{
  "n_layer": 13,
  "experts_per_token": 2,
  "d_expert": 144,
  "routed_scale": 1.5,
  "init_std_router": 0.0388,
  "beta1": 0.95,
  "dataset": "wikipedia_en"
}
Below are experts of layer 9 (counted from 0) of a mixture-of-experts language model. Rows are named router (the router's row for the expert), gate (a neuron's input weights, with its number), up (a neuron's input weights, with its number), down (a neuron's output weights, with its number) and show model dimensions 224-335. Each number is 50 + 12 x the weight over its row's rms, rounded and kept within 0 to 99.
Before each expert's rows: a language model's description of what the expert responds to. This comes from a sample of Wikipedia text that the model never trained on.

# expert 40
What it handles: First fragments of words after the, of, in, such as de-formation, tur-qu-oise, plus French, Spanish and German words like des, que, und.
router:27 52 38 51 43 60 54 41 61 40 51 62 75 64 60 62 52 30 64 54 44 48 65 47 60 52 68 64 51 64 43 59 70 52 65 53 30 32 39 69 44 44 62 57 59 61 61 37 51 73 54 59 40 27 34 62 60 37 28 40 36 72 60 61 54 46 57 54 53 29 74 34 52 68 46 61 44 38 59 68 42 39 43 35 27 71 32 49 32 48 40 60 54 53 40 42 42 51 52 61 47 60 32 46 48 37 51 51 63 45 26 47
gate0:34 51 52 46 44 51 60 54 34 69 65 73 22 49 41 45 38 52 59 52 49 46 56 64 51 46 38 41 55 46 72 62 77 45 52 48 19 41 58 62 23 30 54 49 47 62 73 43 53 55 64 39 42 56 48 42 51 65 41 32 25 66 65 64 52 67 60 50 51 61 55 42 42 63 48 43 47 68 56 66 63 44 59 47 54 42 49 54 56 23 45 56 36 72 41 45 44 35 62 54 44 68 40 54 71 32 44 43 43 54 33 56
up0:46 52 63 71 57 54 53 22 24 53 34 41 48 67 43 62 47 33 65 31 59 64 49 61 59 43 70 51 46 42 58 66 49 43 47 56 48 34 52 58 23 29 62 68 53 63 65 58 44 26 38 49 27 28 38 31 51 61 45 33 54 61 72 65 66 59 69 70 43 59 65 68 29 58 51 58 59 48 44 55 55 34 46 75 41 47 20 65 66 53 50 60 36 52 55 29 42 51 39 41 50 67 72 39 48 59 41 35 57 61 42 43
down0:38 49 33 51 59 62 45 52 50 57 60 66 62 33 75 44 55 61 75 44 42 41 44 25 50 33 46 50 40 60 42 30 44 51 46 25 53 45 52 52 50 52 37 56 64 57 52 53 63 53 45 34 47 44 48 53 55 36 56 53 16 51 51 67 56 46 46 31 42 82 34 62 43 53 63 35 42 55 56 41 52 49 54 50 48 36 49 48 42 24 45 55 45 52 30 41 69 66 39 53 66 62 58 71 57 47 48 43 49 41 54 32
gate1:33 49 57 36 62 45 32 28 50 52 63 52 58 73 56 45 61 41 46 34 57 57 65 63 40 51 69 50 67 49 29 43 54 53 54 41 43 43 47 56 26 36 74 54 52 45 49 59 66 37 50 57 49 44 72 78 48 38 31 76 40 46 58 48 60 43 54 73 63 50 84 66 65 64 52 42 57 34 34 47 47 56 48 55 44 29 56 42 68 31 34 38 66 66 52 66 37 44 40 51 52 53 61 32 45 69 66 32 49 50 69 53
up1:54 59 56 53 51 33 38 37 52 38 47 45 65 66 54 48 41 42 39 65 61 38 34 54 35 52 47 52 48 76 61 59 70 49 66 35 50 50 28 43 54 61 42 39 46 55 48 40 37 59 78 51 40 42 66 61 57 41 47 32 47 52 34 46 50 51 21 32 55 55 38 54 63 57 60 58 63 52 34 39 37 63 57 25 37 50 49 62 50 46 35 50 58 33 61 68 62 36 31 55 44 39 63 51 43 61 42 32 58 37 14 21
down1:49 54 50 43 42 55 66 47 34 49 45 52 45 34 64 72 26 55 31 36 64 75 55 52 41 30 43 16 76 19 66 44 58 54 65 59 47 54 51 62 41 53 65 40 46 71 58 44 47 47 49 64 52 34 52 80 63 33 35 47 57 36 56 38 65 54 33 38 49 46 49 66 26 43 47 68 38 42 65 37 38 42 55 41 51 53 28 49 40 30 54 38 61 35 49 46 33 36 62 66 44 51 48 47 46 35 38 30 58 42 40 62
gate2:47 57 40 57 59 33 85 45 51 43 51 37 43 67 64 59 49 59 42 45 53 35 78 68 55 44 51 49 63 58 35 44 72 34 60 63 47 45 53 49 61 61 44 72 66 47 44 59 46 55 42 73 44 45 44 68 52 41 48 25 27 74 59 68 65 42 72 70 58 46 30 34 39 55 62 54 40 41 58 52 69 54 28 38 43 53 42 28 52 30 34 55 40 54 41 35 52 65 40 51 57 47 63 51 41 50 48 52 53 51 37 48
up2:67 38 36 20 43 44 69 54 49 68 60 33 56 65 57 68 66 75 48 48 33 20 44 52 58 41 68 39 24 67 62 31 46 48 64 42 59 68 50 43 24 51 25 41 66 65 67 59 60 39 59 54 29 47 67 41 62 27 42 40 51 69 42 51 34 47 77 39 43 59 52 56 52 35 57 49 50 41 56 48 37 47 72 70 39 38 44 53 45 47 42 33 46 53 52 70 57 51 51 53 59 59 51 36 52 59 56 52 44 51 48 40
down2:34 43 40 45 52 48 51 66 59 69 48 54 34 41 26 38 48 33 32 54 47 59 69 64 40 46 32 62 60 34 65 54 71 41 56 60 54 51 67 37 47 41 47 36 28 37 39 45 50 37 58 58 57 48 42 61 41 47 56 51 41 44 42 43 56 48 35 57 65 47 37 36 46 55 75 43 43 47 62 54 53 47 57 62 33 57 31 42 56 50 47 59 45 44 44 39 36 46 13 46 59 51 33 48 50 60 59 43 73 47 34 39
gate3:46 61 52 54 50 68 53 40 49 54 35 70 58 44 35 56 67 30 59 78 41 35 77 60 54 51 65 34 44 51 41 43 69 37 58 44 54 52 50 32 46 69 22 53 56 38 18 55 54 43 37 56 48 35 26 45 52 33 55 59 17 61 75 53 45 54 59 52 68 29 70 44 52 36 58 32 43 56 49 55 51 32 60 65 61 45 61 41 34 48 57 38 56 58 55 80 54 46 82 56 58 64 29 49 58 41 50 52 36 70 44 51
up3:56 38 36 55 26 44 62 44 57 29 54 41 57 50 68 53 30 60 56 42 60 44 59 70 37 59 36 59 42 50 62 59 76 47 57 62 54 74 62 56 63 29 44 54 49 45 51 59 55 57 57 48 51 49 59 57 50 54 47 31 42 39 34 41 54 51 45 37 37 56 41 35 41 60 65 47 52 18 57 41 17 60 43 62 57 41 57 50 52 58 29 53 35 38 56 26 28 60 40 74 42 66 52 51 36 59 34 50 38 51 59 66
down3:60 29 64 44 43 60 34 49 40 60 53 49 27 53 45 53 54 30 59 63 50 56 40 53 75 46 55 50 44 56 61 55 59 48 49 44 60 40 54 53 74 25 62 35 43 56 55 43 33 52 43 47 55 42 51 57 63 54 63 33 41 48 50 48 55 41 30 49 47 48 51 63 55 71 39 52 67 27 41 39 33 41 61 37 67 59 63 66 44 17 46 39 40 52 28 43 51 35 53 51 56 53 59 58 46 63 61 28 62 51 44 47